config = dict(
    hidden_size=384,
    d_shared_expert=0,
    hidden_act='geglu',
    router_score='softmax',
    normalize_top_k=False,
    balance_bias=False,
    optimizer='soap_variant',
    dataset='wikipedia_en',
)
Below are experts of layer 2 (counted from 0) of a mixture-of-experts language model. Rows are named gate (a neuron's input weights, with its number), up (a neuron's input weights, with its number), down (a neuron's output weights, with its number) and show model dimensions 0-127. Each number is 500 + 25 x the weight over its row's rms, rounded and kept within 0 to 999. Numbers have three digits each.
Before each expert's rows: a language model's description of what the expert responds to. This comes from a sample of Wikipedia text that the model never trained on.

# expert 4
Description: Table row and list markers. Pipe characters opening table rows, list dashes, and en dashes in date ranges, such as | Denmark, - Latirus, 1825 – 1896.
gate0:504519524442552467487494446514500520484477523466521462512515456480509528536534492483495510522489493489507513535504528503473477478463451518532500530512505523516523535465465502512447522470488472536503513493508467508523486487533447514490514456477553505515514513533539481521471482509429481518555526474529494507521525484486443495481499511517473488463435495446499515480498472495520495499495
up0:494508507547513477485507476485516526471527478526529497478536489491486518503514523530456532487503511442513489573514489505495485483489540537547462507509483496490501549479488538487510496471523552509458497482432513504519487508502529535501509507551509504486477492506493424515455453478502515468492508511485504498505495467494438477482465501519475485520485511525503487493491491538542501451525
down0:505471523532516540527455522469469512496470523476519529482516481515509527449447496536516462484490487496479458495481530490516514487513548501453461519514514478493491552505527483529517460469527520522507523478495514505501466491503466503520517501486519514509540479484475516500513512512494526502498549510462472505516462538514497500530569511516534519508507485488449512504479499478480492451481
gate1:512494470508546457489484479514474501483504510509488502531490490484502508513483491475519479508518526519512448558500506530490521518492484485524529542562459463458465474490502500484513457490488486514549451490553490543556519486487503548522489526471534472543510491530467565478524470486476451494513500496472519481530507486533460487497502488495498557516486490470510486498543532464498516537501
up1:519483525460488468484510515491514482486506535509539505539500472548472503509536522483494493502520514497467506485494486469463489534505476500503494488507482488487536448483506543480462481492469483507536523448507497509513474533483503502490491483512505537531491457485497486536498475481522524531533490502498487548539562514544517534491536508499516490521515508494466522463504503430482459515483
down1:496535495499536513492477505498465512487519485500498527487502476499535479460491500543478499462524492493512502521487498545528517501525518482505495485505531515486477510494475533476524497528485492488475526529506522492514486503507476513524510486540491523485514507505544534484494530501486464471554501528500445506512525532500457466497499502503517518483541501531502472480524487456467489494488
gate2:489525491427496480518518462517549487475486485496506507497490498519512514531521482517496477499458478519529497488437509503504493515533510535524520495533463493493545504455517480512512524493518505481500517560512499549555501534537477477500508539496484510505492525511471473496481524490474478488543488503519479453499525518478464519505472477487521461476472545515483510485494505494504527503530
up2:509507555533536459499512527484486498516541459517518481524500515474477496477478443512487499492494455477536518514484496477515486505472470492479518483484521500510503512469489481502527485503492522505487516457487482487499465496535495500470467506497486522448540467525516515509479499506524467491512532567513475541507505499488507459505477469535504486472489503522479492465490523518458525555522
down2:480481480494528510489518539506525488513484453522458499455479442531526473456504505498520458509507490508501496520435485511483501454504497482421444487488498451510533518498465532477491506471400542497479511462499499507513492479478512489477488445461487535480484519523481469514494498490527476486536489457501545540505503480495507469517523513470502510501504492486483511503501479497447526505518
gate3:512494532492523467475536498500498516507488507540472470529489536441506522466494508511496476497518589490506472496494507496543536483445512497476465494496465455449530515520492515471565506513542493504544556520512492475513497500515467495481500529461470521532518486499507500515475520505499513492516494470517561515494518447488522499510485539486442545445467544525509493515523536502501516516538
up3:519553510492537493487539479515519518451450517567504493547460547496540510479499481488499489497463441474511523493483470496492475502551499533548491486493500482444471475461454494511518477532495504482481467503444469493484520503505499517519517505499497489508542501500487547483476454514508467515458507489500502524496521489508492525499531465473485533507475520458505493501536501471485473528503
down3:468473515471526502503467475502470520453551532498473528517449520473490502523473503502499460507534473480517541527551481483500555528519543479493498528490503489489461478509503453521476502539525478484491462537488492513523487494533536507537516504504488462501490514523482536458517523479495482505487483466496519490458509521563541486506494487515527524485535498509486478481455511521513502522480
gate4:465507521472495487527495452492490507501520548447490517529508493517498559524465520530501497505535530492505463537509511506538516511497557498485499510472494469495543544474484471501519513503483498525485482485509485519509525519479484537501485524519551495530486527503533509496464513491470487499456463486502487535501558499505510470513537508490556494479472549491530521508464497508508471512483
up4:528477483476469515528470491514552518494488472535507488499522482496509466476500485515531508504492512541552517469546510479499501491489490483430489429503491511504516524487506515530464474482487445550488520482491506526462501471496530511490513498464495490520461513463503484495546504501496515478493493516517452531474486464481484467537499480451494506515540514451528496497503486508508503535468
down4:542520533537481539500494552476501478541476490500474463500540495493466484538514552447500510541500492475507522525546490539511505519512461553532492500472502513466476480499466502512494530528513512497490488503469491494494520472520544480513511503467497505489478491493509482501481504523487534528475511479481530482517508498517499508518467496536494494475506505518537516536436498523462502546475
gate5:474497501522510481496512525493540485480516482501489485470507505478530536476456516490505464456516495525509487502530507485469486523488520505478501478497460469481493486526590518512490488478496506497542459476463521538472472510488488522490518490496502459473499508520505479472496494509508488488509516513523467490476478459529471455523510461508538532468559466517462488515502471488469509517464
up5:496463501536482490487553513470533499493526502490489473467486506479515533481492508511540513531479485473537494521491514439537530536521489497482519498452519478523501507530514512508538543518500449475522550489471516478510523477467450523461507472517513438497453483502478485494476490506504545477515496491533559542488499512513466514535507480471506484465521499508512488482534504541490485478468
down5:466535493465463458544469478487494512495514493549486507503536512517501500509481472495469539514440509497530513479498463506487503523473481529509495453514552534478482503517504543505469426480494494531524475521500506516497496545472497541493574531493494515514516539528523485463485487475536499475509485524529487469507470511503516539496491509532558506467530539510515515529472500507527507498496
gate6:479473509490500470516471542492525494516467465500555514516481503502477503530527485520490467504495558489507511522489495481455507504496496537485531493507476492546517464534584541455486490501459521477521509521493519482532494518433522526486475464481503487532531490478482508505481516507495504499458470458516517522535494534512544563550557529520519470512457499476504543518501503482511503558496
up6:494505454497439492506433480506464459496507465521441466535457542490521516492457485496488574469518491451503501474491554464521499499536523463491469515516571493487497489514480488477525511507520496476477462533507542467483521481458491498505483504542503518492518504496524488486543481475454496535505476465420535492510486513475452489500484469523500508514529552498491517466488480459536517486524
down6:496453536495487542545476537514471506500494466505485532510510487522466505490515477463524492439532484568500539527494515524561448483505493523483505486488499482529480468515506526500530489525506486486522525505521448484448494527506515501507531508549504485559463476502500518483502525469522514509494528467465496495508521479488467501513494512509490521560556434493556526485490511493484520516518
gate7:489529516540508501532504507518468444493486533503488477535506488540462513482465496479497485527492509481534523536456475500493497515481526485486541465509518539479492484491537529481483472535497518531485524489507470517503474467504503488474511519493484504545558548466538530535548519538526506495483468511441539510480488478517474521492470541496478481514499495548528518503506514507457443474502
up7:513503545498538533548468487502472526508498513520497502511445483473514455511486507495499556474508509453510474505511527463491483503515499467502430520482526447494456520537495513491466494524494469494542496539529508523497501520495473502504493482479488457497482480494488526516521531521511488537505526450489473506550512500480502460472488490498492492490528489541509550460511516533538505508526
down7:498506487498479520464474464501443512431480504513500524486475521528464514516496540528505517518492507485533504500497505502495509534510490485522468534495520486536537517514526446521531509552510458443494512491546474530474513522461454483527496497498531517486517485481486572519539494483477477508472493521521469499535502510493503513507508459517497490485532565511486509494525510549498504515498
gate8:482525514544529474488518499505496444520493456491486454512466501535509494489520490561492460462445525487504472546492516494526453535485530504501526508507509518526548470526504503483494526529490522506518486509486474484494489505499539483528467499490534508478524436534458496542478462493530502533520488494512448529498521508498491513512508461521453503497514489538485467526528493500508503475491
up8:528475534475501524478469476489489472477491498487518504479521475496453499494519494540564495486466511518537481518475507502462495473503524458494483503500457516535512523489476507530468442516483479511512488520514515508510481443492505508516488467479469485517482486491497451483454508491469516496497497451474496477510515509481513509495509488504502498488482506448492508486473506512509519528516
down8:490540495534522460494530520482493515502532493487494503431499471462503505494489518517501517499517518512518480564464505523497492463483499527512499495543517473505476485506496459436512476516452481495492527526485507531506504514485523490479540482529506447486498543501499496508489467501489540525505516507504449499521490472493547562462506489492525491488522537493461517560486560501472465500497
gate9:523533539498511485526479521458505509515435530469469539512513518520547528520493431490516475479497537465482506519476510492508526522497496532457477509525552498482534492510471504530538502488491507503522496523511495496499522509510500487482526477526528493466496474491456474530485491492490513473504458521494471496512486546468515539463504534517483485529521501515501507529466543502452486496483
up9:508497473532464521468524522491481487507522479513485484514496496468515489484462536529471516553465531491429492523509479496535477468493465521515506481464462507486498527497491471470528514507477525485512518496492531505503537488490524530508519483475511496542503524481492464519483523507499462469481485458478533492498501510513502447490529528495516518476458498515515521455505505492561551496503
down9:512496518512493529516522508474467493489523486514500495478484487494517539515476477466475499447492487411535473536505484458530471528465520493489482480473527518496514483504502509481505480472516464511489491508480519490538544523511514517549471531536481500476474453522488498553512525503525480535504446536491517495517529469504483480520480473487530501488502470508517406468498486564469516484549
gate10:489527486525451483524513497526486480498534542449529486475519496520483497504494488514543467454493523501542476474478563507497477465527534546534507495469482515504473518580491500470516539455499499469464553507447518463451472466465492538481465509505466510524476512500499496491456505517520531489501531443503499501443485529513496496507474484518491509519484474511489500531524474514472466485511
up10:507469491455521514484491478464535489545560527535492519509518511504501493498545522531496485470558490559507500462521470519453503502489493494455482505487501515507458531479477505537478479499519503505513523480517488508502521498510544527502486469502481507470504445562497476475493476503491486491513496488521511510475477481492486524467484507452562458504535515538538488484477514523500487515506
down10:489511543496531499515516475528521513488544534479482533515491471450497552518517509470438509532460507490487450492511497508472490487514509471500503488473481498472491528525497511526488496517493503489487520462500485476483517534519497503474487496513514510492507467550523484491513496474525481502516509471504498494529470498495484515537537486503501487484487492508503513497546479487508460480526

# expert 16
Description: Spaces before numbers. Bare spaces or separators right before a number, such as Pot 1, Section 8, tracks 3, and $ before amounts.
gate1:537474466474506524544493482484525492529490503495520489475505497540518500448465465446510492490478454491459550518499551475508520470497484448485494486517519497474498531531511545509490548496485493502523521549481504470544524537468490529535501476515552472518524483536466502511475539477480508478496501475490533490490506473490518497539536494491507522470493498533521542540467505536518508484489
up1:523469470481558509497530544468521476521518534458507466499476462545481524497501488506547494505509492486510517453509527531528464500492472477469502477504468514487456511499541499479458512477492526487497484543487490478514516498497529516537524502421495489484506511518462505468494521494480474525503536492498522464553544550559486508514524526536514482502512482482519516499485482532509487477503
down1:486446502504534531468515491499532575474491504526535500471514460491484548500512496525529531486478485502543518494517479475516519463513495485496513549512510508529446496487507511461477527500491490547514508491519503498500507498544550513503511480519491515485493505462510507472467499477507466507511481518481506536505516452502511464492544508529479517463495488521501503465506488513532496508501
gate2:527488483517519526482499516493504505514554483526456503486467522502467519519475525510457499501529495500468492524505507502443552492553476534492524500486482534457463532502478518534526501502491558492447473491540506466517485499461486496489513481529481461502506491491493492482488516446478474432474503501506443609505474507525506531517483501526494539510551547541508474555485483513483490518529
up2:471529530501472497532486537454518505553509479454499502532479513455475481483479500530498505436495522519495458497468470511515493486477499481437481510482521541493476500516492497476450518498437478517498503493527483519512515475474504490478528503506504475546486553509518477518514522477532518489452487510483541538486498478495521504526464511474519564489486498464521490471493508462481499484536
down2:480508490490530512483479542442479483506496516487490499485493528473522529447469516514479497534476506453436512549507472530520479515501490508495526496505494494540500494527467474481456529504517519500457527468479508485474467507504476535478513460499508539507490487504535488502461504445480459496481489509506495496472481461511467512507489535471492495474538511497502518487482456515483501512518
gate3:522518457508513486520464505484507525529497478480493489506499460486499546513504495503530482483439513521497477493481553551509488520505440489487494492476515546491498503486463457507544476460533528480512538526499530510510507490488514526509491504494471481512486518495522471478479480489518487477478492488532524492497497525562501475478547505510519471508517463552546531476511536512481455507505
up3:517509520492514457515478524490505485507479531471513516516489527531563481498516490549481512483490512510553511484497482461492525553508452421530483496500537507480510466461502500524470488499501507460503535526503497477509475514512468502504513494464493484484498483523468508518482470532506516503472493526463478476490548494498529521476513516503458503497488511520538555508430499476548504487500
down3:454511509525485487488487472482502464503511498491553511502493455516504530531482462470488517501509496493473504485486522471519483483462535523462520481486486518476465532518501513527538452456512512501494526469438500468481475514505521468489483504517470466440499528523488530530457517498570508543442482467508518505513512506483529539465496509491496508507499520480504554521490524473541520484536
gate4:536484515510492505498527496511470481492515512481550519526522535543503523502470525539510491466488499478523491487535527488500521511452518526530488499467476469492502491462448511512503535521496511506527509533447491443481513540478531524488480548479444486523508514495511498488468515476508472508495562523495567513516504483480437444458477529471540490493478524454499479508523493512427494500452
up4:532541437535504503452474467491490515510473483463512510457534478484482451475517497453493504514526470508496508481475519460520497526521507460479539502483504446484545437518515530475467532480515532480498475504508529486505499463489500513525525526515503530497510493478529498504523455508480468525511515513474500521495471529474535477449500494527483504480506519496529451565504520488491504458539
down4:474515476458479488473518548469506463473532510512519528466501487513464504463482548533453539472484542491506517495521506472473439537514497510525481515472474491477513452507521484500513510507469483504525511504472529432453487503486496514470503445512505490509477508506441506523507500454478471491536509505476472472539479484526481549490504460489495497500517522498542518548474479507512500460502
gate5:516459478498509494505444486501511495523487494508509530494532472447479471489510473496483441502530489471495476535485503509495500476499504511431504487515500486448465494485455466480492506513524516489523483536483477515463507505485543465494455509458481491513446511466465547493485514519441509501498548494501467501467549470487471490520473438523484539439492484504495473548498493499453512500515
up5:479510496509487534424490511525507531503469522483493463526453478493465473492463518498517491472504507489489538469429505511490506520519464488491477463521497508533447514499489504489497515496480488500490487535467510488469519510494517505515490483509499532536505466498523440520450477516507510467512475512531507520502486496478534500542479505533522532468529451527519514496474514530500502459533
down5:492453529522490504464494484502491532487489477490559478495501542483509433472490513512514486483497557495587523498500494507452495508475488486499471454499546511485512475498500462485469510501458505536507485445482505502487507498468526515532493481491522519527503539513490494455495500491508536517443506511516494547508519505519402509517491520501464501533478511519503512468489509513506526531507
gate6:509493521461530499549508505477471480496493499560506499497483518474510537490534532517496488510484448541487523427535505491519511484526499479500491517521500515505529510520511531508510512466519514556512491479518505528423482507544498511480510490521456502483542512500500520522499495483534533463465524448493455521516491494518514495471563517497527459518528434537532495450436520515511489477474
up6:522484483484478495476494541507484503467510510491523529495481520510472460498489513520535488487475467495510507443545474494522537508467485464502475459514497518527484494504525518519445492448473569515516530489512516477517505510481521498502479509529476496512477467521524487465498475481515560527507512463480505535526504474494524479524531497531526524492515507505500504513494506488458480496481
down6:506485477545530512487543511507493471480509508479542487489502499461511457499492481482522494484521524486519473480450501526467499486471510488506509484494530487514534450483488513462545522499540503474487510508504518472474532555492541489485492529507502501469472537520487496473532512459503468521448502488516511504541477474492462506538521529518439451525503523508496533465522517530480444479465
gate7:512474480486477503499462504481486494471485543487542530477493498479524521442461535531492481533521492541526503501529518510482490513483483496503469499485481490527502544481512445487491496484511526455495468480493492475467527505545480502489509532512542496493475505479530497508512536520499511475539483551522512476496445511523557483552492551512513453515523500512528527495503518488483510471523
up7:490512527500463522554504544530507532519513510488472521484506535482507506493527508518475446491484485479478501501494529430510471522493516437481504531474525507516497529486554495504505524482504512520491457511479502476511537530525548520508484507517480504510500509503473511483495529570496493491491527509427453511513479503496469476505500527493501482450551506532512491492514477482521509491472
down7:470521530459492487499527475495462474529514483509476440470506508520491486440514509470492489505496494440488487533486456442519522483517445524512432477492519511534500511503529478478545424513516527467475520503504541551483493541517526457490501511520514471487499505498462466492519514508456449501480494505506513539475532517511481483485493518507520496496470520479473500522462500538489483503523
gate8:569506524489488477512510475506493468501504493460501462491451497488478491494512548492481466466520534552502530440502465521496478508531509487484512453531504480515495503515504486491520503464515526498509504464513508481504457478521486557497510504475520518523492496470457517523518516507453496542539508504522512474489473494523532556507536479523477455465531453447496555535482474505540519484530
up8:504459542508550501491489505518488500527523470486535524494450465513538487497505487470538509550467500456477476498449516496499529496492510501514498489554507515497510506553540516494540450515494581527498440504501522482488511518503512446524462488516500525482525513480528459495482547484507562494503465491528480487510461509504516490479467523508509464471547504476516527475488519469502519516466
down8:511533492499520511468467503512470500483523486500478517515456495473520531512504499525493513503457474472443498547485532512498464553482482514493526537525490499494508520510492499495495479537502527511465486530532471470497498496492453467490481504462523480469498465501513554472487542502492492470444488496498542503479503457538473513492504539483496478515510511470513520465488501491467513483470
gate9:476467514516465517501477504581516481489452523513501501521477491466512538536473524487459524488518527474450504521499498494468467509497493495508533490499498515500447507514510493503561508486497456542551483511488525462503512492494533451489508514504521453507464509519498484503491525465529536506453483485537539481523540468497544512485491530559530525501509522491478506514476513482492483499514
up9:510521505485491494529524528492450493485547463549486492529495510520490525511452498549471503493529486514550447469523519463528508489508508514482491509507501475478502501513451455512462545529486470522524529507516485499522499531530542493504502514490474525465505497484464473487506515508494487542468510471483467529502458510503520506543521483501487476493461515472501517468474516529494523491496
down9:500470456488533490517514484521510508494530513494493516494501512498500489531474540537501539524502492495493510491435528528528524550505532496484551496492483463455458481473523516523496521485480506495510530509540440500503490509473484499575509547534483464517507518527514502512568512546475503521490491535475518479514500517516514522527475494480456530515488480527533476454484519517460492452497
gate10:526504499503475499508481509529516470484463512472491428480483529509532564509524543510520523511493524526488507499499510486495481518449438526472507521496519528517530492522516484526516538533516500476478479467526467499501506507500487530476540487489514541444501482495470491502507513521535553486487507478485513502473515496489518513465514469501527501523493484452512525527487560502510485482500
up10:524519528474525495495527524468452536478510535500503475471503468496514511466496518486545474543501523452466453499497484478491535482467487514496515491469473518527485546489544476533511461486495495501501540485479524502473520482481507501499534560474495507488495504486493503494485466540529440468493468498474516527533497452539488493512503486492502504504556495487481500484496514511490515539511
down10:532520518492512494497503509476557497498522507539516505438505489474475514461491475467491499475475494479514505457530487475503457494500500500456515486481508497503511494493534495500505493501487497504469481500488514442541525520509555462507555527476516557455533508482518475495454511512449491512524466504551489554529525502491489489511504476553488502528484478440479504527457515503483502541488
gate11:512536481517513513487488485479531553487488488482475509550464493470512524538512485514533537472466495514484466475495521462506501537487498497477456490479501483530515501488539491538525487493511516514503523521471479545489492492516473445507494469458467530476514540530506497489443463513492569447522498482471508476490455499520494489490463482475519519484482463501516479498526543483497494483521
up11:501492511494496504491488530435536525495509501438554477493547485477496487456477506504513487499547503531527505509515529532487498504497501493544479513503499459479478457477517557495491524483520471544490524496493485486469512490480497493460479476481466482521550547426500504503503549522483480529461492498479480539523495524451450479478503531481490487482490520451461462496528492485477490510534
down11:499467483485521517526487491488519503503499493534495524482542478506529478538504545512484525503563502528471529467501514524500476494476471503488518524494510474487513445516506475495476548495482483500529507485504491536520475512509462488448495445516537471486521514509493500478524443506486438498507500497465440510500500496500470513500496460484501457513482502450494471562490516510503506481494

# expert 0
Description: Closing punctuation, table separators. Closing brackets, braces, quotes, commas and table pipes ending a cell, number or bracketed note, as in ], }, ", |.
gate0:520464495469531527483527510540506503499499492464509501492521500503535526514512506486534486478500470478519484491503541494493465484524481465546536525522465438475463503503559529513467559488513482452509499493440511502503478510509538493547542467488553472491500535534522523463530520522506471505504512514476546495481496471467480534485488514526515534561520502498546556494505542485494475524550
up0:537492530502499479504493502511487500524450468542493505530527450542485474494496452476489494511463504524464507448512516467466536474525509513482539494492487494490502492460529480513500476514472475518456461480513465474514501509500516523507493494483492511464547507491451468496504507500506503508504517468477471521524496520476506558523520497486495521469497488503497511526518510508490543563467
down0:492476519532518478499462484506486546543481522476490476488490494496518480498524531462511478541548526501549496522468502510486505499486497458512498501504447535509522511488493525467521500546499530508513487537540475518498509504519514480538467479485537505511501505523454490470479516542525528506434501510519465483491501554479467508521468499514504463485532495506507519461540490530524496531520
gate1:483475461508492495513496502465482487477485489483505510516471453476535543504520517516521490504482493482503472512518509524517498467527540521490522501466494468532553526465487477518542518465467514496488489517488526472529473519461489500485494452475481497457471474521530546521527493480512502495479500498533468479494492481512500502507525551512525488531503547556499479487533488498491503523473
up1:493515504511483525480439506476513495526490485525532511505480508496526522518523559499502505512475500530519500474502508477508531489499521449530539557521499468474456520498499501468542483500518463474484471514498535530417496508518512475513488517503487534483471486534504473486508501515501477476474527550484515492523502474525500528506485478514531506537531486512477492509495456492501514477513
down1:456556501475481500509480483501492526555522462494455502534517512526491445505519495506496524532469519506524527512478477514503483496475518480517510535484529512473555506501517473512538466506452462477496512479451509498458519497503488494461510541499482531524507487527527523531557458481533434490472524505503517449464468467518490501496491490481522513492524507525533471490507461527523547522501
gate2:508509486491512522474506486484533523530481493528471483484477530508478518491479479506484530499535514508503467507510492456532523510491507459463531547501527502522500535494539495526534482490467526481528509511465485480513488540513506494461541524473506515517510526523485490504459516456526511492524525490501497491511520512518466529472497529547496483459542494454504510477508514488526474522486
up2:523455465471495482533533518522525486469488528467455530510503530506476513529452479502498470488503514465483476502502505528513517457509547514513525499480495477512483478484451537522503508476524506484478522469520484465472521455494491483529510539465518551528488496455538482491496483477518487520522497468530513504510479499502464477516494480482462511480524462546507511491506490477449507517546
down2:504517504468532553460470538495518472480494475499499484478520514537487527519526491484489530498489515510513530532533546489460526468485511515513510514479480482461465496500471502492471508450478472472517463505484519484446482473487490509515487516480498462516474515522512513518457539499528494486555476493520521504486504521524450531510485570494461482467475448464489478540529469514499458530527
gate3:493477585522517517484473516475494513553503503533493509481502468500501541524515519511522510499513485518483501530467511467492529514511497485482491529451513477518481496510528501484503487494425506472510466512534470504495483501522451490477512469492475517560472536505545530493472503465510495528475473554536460505539492527546496497520440516471475508507519474508464493552506508493492551505463
up3:498507515495502553474530476460523491542514493476505508534499451482495490488509488492498498512475516473489489487532500502522504489491509503507498505480484472474500497491535493493471484473455476498494535535501524474483512507426481486485465506478461481493517477482472463494513507486445504472537556552515504487486511492508489502468500494500510468533492525498529482544499499525504503497551
down3:516523480538465545504507462502473498512510518520499542470515503506511540482434534492483504506535523435497495458473514524555512497519494530504482482554465508540461505465519514489496512518497542516506530493492487485497502521461469513466473562520491497513488532499498490500478539473520525500492521530482551466482496482501493460538556477485493485456457486506531495503492503484522477466522
gate4:484524529500510497508470501517474498479491513549504496477549473473497499489510490499524502492495533518512490520490489499476534485518487500501525500521459486539488516476485502532501528517480472509481463455504508471571453526497514474504490508495504485509566505531511506499529498500510495517511451494489466530503533516537526498490524475492471496486498463531499497501497502504488448525509
up4:514498491519507497514497492527473490487455476495506470471487475490520473461492507473519469502517548479501556532522518486529492477480514510533519489492525541509472518526493519470486486478498504509508473496562443529440478498498493473523531450495501487555505483454539476522511524529512504496461458517486481491453463524495483475484497543541511555495474499543486508471511475492473483464514
down4:499443486505554531491488475531502561505494506479477474472511488490504480482490532518511474479515511496533534447490511479505481495500512475476466510511488523503534521548472495477485502505518501509485499527450462487510427517470489485537497511474522497485512520456462501556485525509532535515515514475549561490516520517488545472489536502506521516471511504507471517445539517498471502513499
gate5:510493513469560504452505539544521515509499533557506517533467503502514493544484474483508536493515538502528488479489517514519480490500507498490485534513475507476541526479510500489477478445517504446514484551489525473472480451509507511528488484471501481495484499520472493483474543510512522508486515460500518511500490467500518521487497474483499459525502501485491498497498509502465528464481
up5:514508484476531552471515460534493501517530497496488496512545504491547529463494523526528518451488472485521467494524518558488495465528504459490509530508523448500517517482510544519512500506562535508463534482496499491477540504452480488527512463461480505486524481471486497493445518503486473511527502482479462512505499465531544515469508517493500532520471530457477487502508476541505485525481
down5:476472483511506487543522557461502496493491532497536476518549502491538542497496575526518571584524506476503503515511494511500487520504513508514505529485529535516484513492466503519516455475501483508515486489509488518512496547498463555522491480492548450503471486493532502506498517500508496530454487497493499516499525507508490490507501490458528557493524454494463466505461534462519504527518
gate6:457539460475529500458477473566504463503518486506487508524478523513492471501493497483454512487445514498484473476485508511480538514492533445510497500531463498471460493491502503459542524508501530509462506524486528492563472517519505463492489511501526491473442481525483523482494444492481448497516529505502469463513526562522501454540469520500520497485468520523486530493455512487517504481492
up6:485484509522505487465498443515500508548488546526522450479489523500494490517556514492512498501501525502468494536515475451493479495467475458523472530547507468511530567461468456545467511490462497510489501462500478490485501466528434531454547500519512501543503438479503495556505496508431537483483478504507475479509494481474485478526520523493483515507488447539475525483526486503516509540511
down6:551518481505539488488554543512532492482509497506494502513506490536485504532543487524522548489495492479508485510482528523500492493503516544460488507476513498452459490508456488494523496466510526492458483513509528514484478497534502469485452543502497499501557482461544439487503520471532471487527487529521489483500540518516536476525491516510441461510516539474484464502553487500520493491526
gate7:484572498523500510528489473549553523485521510467501489485508506519529495509492515507495518489471523488533457504491500520524497501511460426485486501493513468539504506502527469493506514503530528494517493544482496463491534502503492486479503471505487512513508484489525546517500499464504536533504474505507529499502510483516509514493491495489557490515517492496536467518520482474537510467486
up7:490492472470494481549435469535501509507540521515523416506537518512508509481428512537499478495492535458534482491473483498514508500467489474492543513497509518491511466518510494501470466496509503491487510524485454437496514482516548512510495496500497525494545509494484488519496514500508582532457501482510557515519497537518564495522497501521473560496528539495473471485499478500503513504495
down7:528539526523486501541516508502457485513479513501514513480522465512462503531525509482445518520472498423449465511488457507485504587523480514495489469507484511503513461528513494498511500525482482470533457495497487498524488489547495518497484498495570507499447512528461524460477512487479508521483510500489493527507508466524517492490457494500499511472492491518474498520496474453504498506494
gate8:512538492513458455475487474543516518486465511517568500505492528486524483501503530493519501425509475522437522490552477514523459477500524475460500460482495523496525514484487514542525538508456465489496483464493515520464456512489475481480448511463503504515547542514485497471456508523456544495486472541466490474503515484505436559492439535515490498490509509519526493510538532505523501490509
up8:507531514492485534477510492531523504504521473545477518479511512492471524499496515548459503520570498498583503504503496497513453477482465479485539497482502512507541496566520524495470505514542507476522512513468496470488503441505465479500487458482482479541515517555529549478495483511478485476503504509509487505537502486543499476562519506501510496497533491500545505507535450525499446489534
down8:476523462490504495519536546533452484515505477501537489500489472529448539511509511510549473474513459518552486510507497493565525501481497515512542530506483490525488477507519490516512504510496519535519524521462495487454504475491470508541436496486472507536456474475530503447527505508524516504480493498504503497542511499517519485493530514529489547516471453514491482478507506489529465495491
gate9:525488465500489532499526507460499484480470526482509517498483505444483476501474477504494512542497500538446506496461558486515495500514525474527543528453496502500509494525473516482538519492506458537467474485458463525488482517467522457489528439565511484520506503450497497489440512538522523466519548487539539531523506509491486541502504526467483469499487535527515533532490498504503502523492
up9:511504495487509540492522522523480560485523520500530498509529519502502499486475491472478509559497469511491462530500521515472490522493509504523499543455488458501536482543531523464501504519479518511525463468467490508509533529486524497534497521506498492542484462506516519516477541491535483477504503486468492492533546474472505528464481526499477501533469515491527495525547467568481530457494
down9:512511509494521469510495484527492467518549478521457516502528494508498549504504461529455512504484525495487454505523496497469505475556503526468525497488487470508497473493497474485482523510480486466504497496500532495496518521515502511517481537507444505485483512480490482496513486498451531462462518457499515521504484437520503493501519479469482508513485511495491515475463483581454512532478
gate10:486555459493481500478478527509515495506412519534485517493506521550513513507505435526501497523533495483487519467489473537499494506502464446523510501560547527491523484474508480522526517485475501466514472528471464497507522501502460496509437459521517517503527490528475474496522527523539505491479502457504521521497532503517498500527516459505483465464481507461550472505482532485483516487493
up10:548478547506526485513545473500545539497516474525499478473492494512525463514506516463461509509491533501490545488488502496475480499482500486477498507537505515491464511460496451487505507514475504500476479506529493509484498511493442513538478530536525487508512520495499514483506449490510465524501530477482501529449448468482499514549500511506532536476514504483533502491476510529534506516454
down10:572491486504533490489516493498558523484461517496525497515486509457532526508511472484509469543517510496497487513474527495498506487511472492472507522490491527470453509495470479504507481539497521533486525462500504467473508510504477498458480522498519550483479502507475512504493472495501478458482481503510499518467531491458506469486488514526536488492495523477511529471496517512481479529499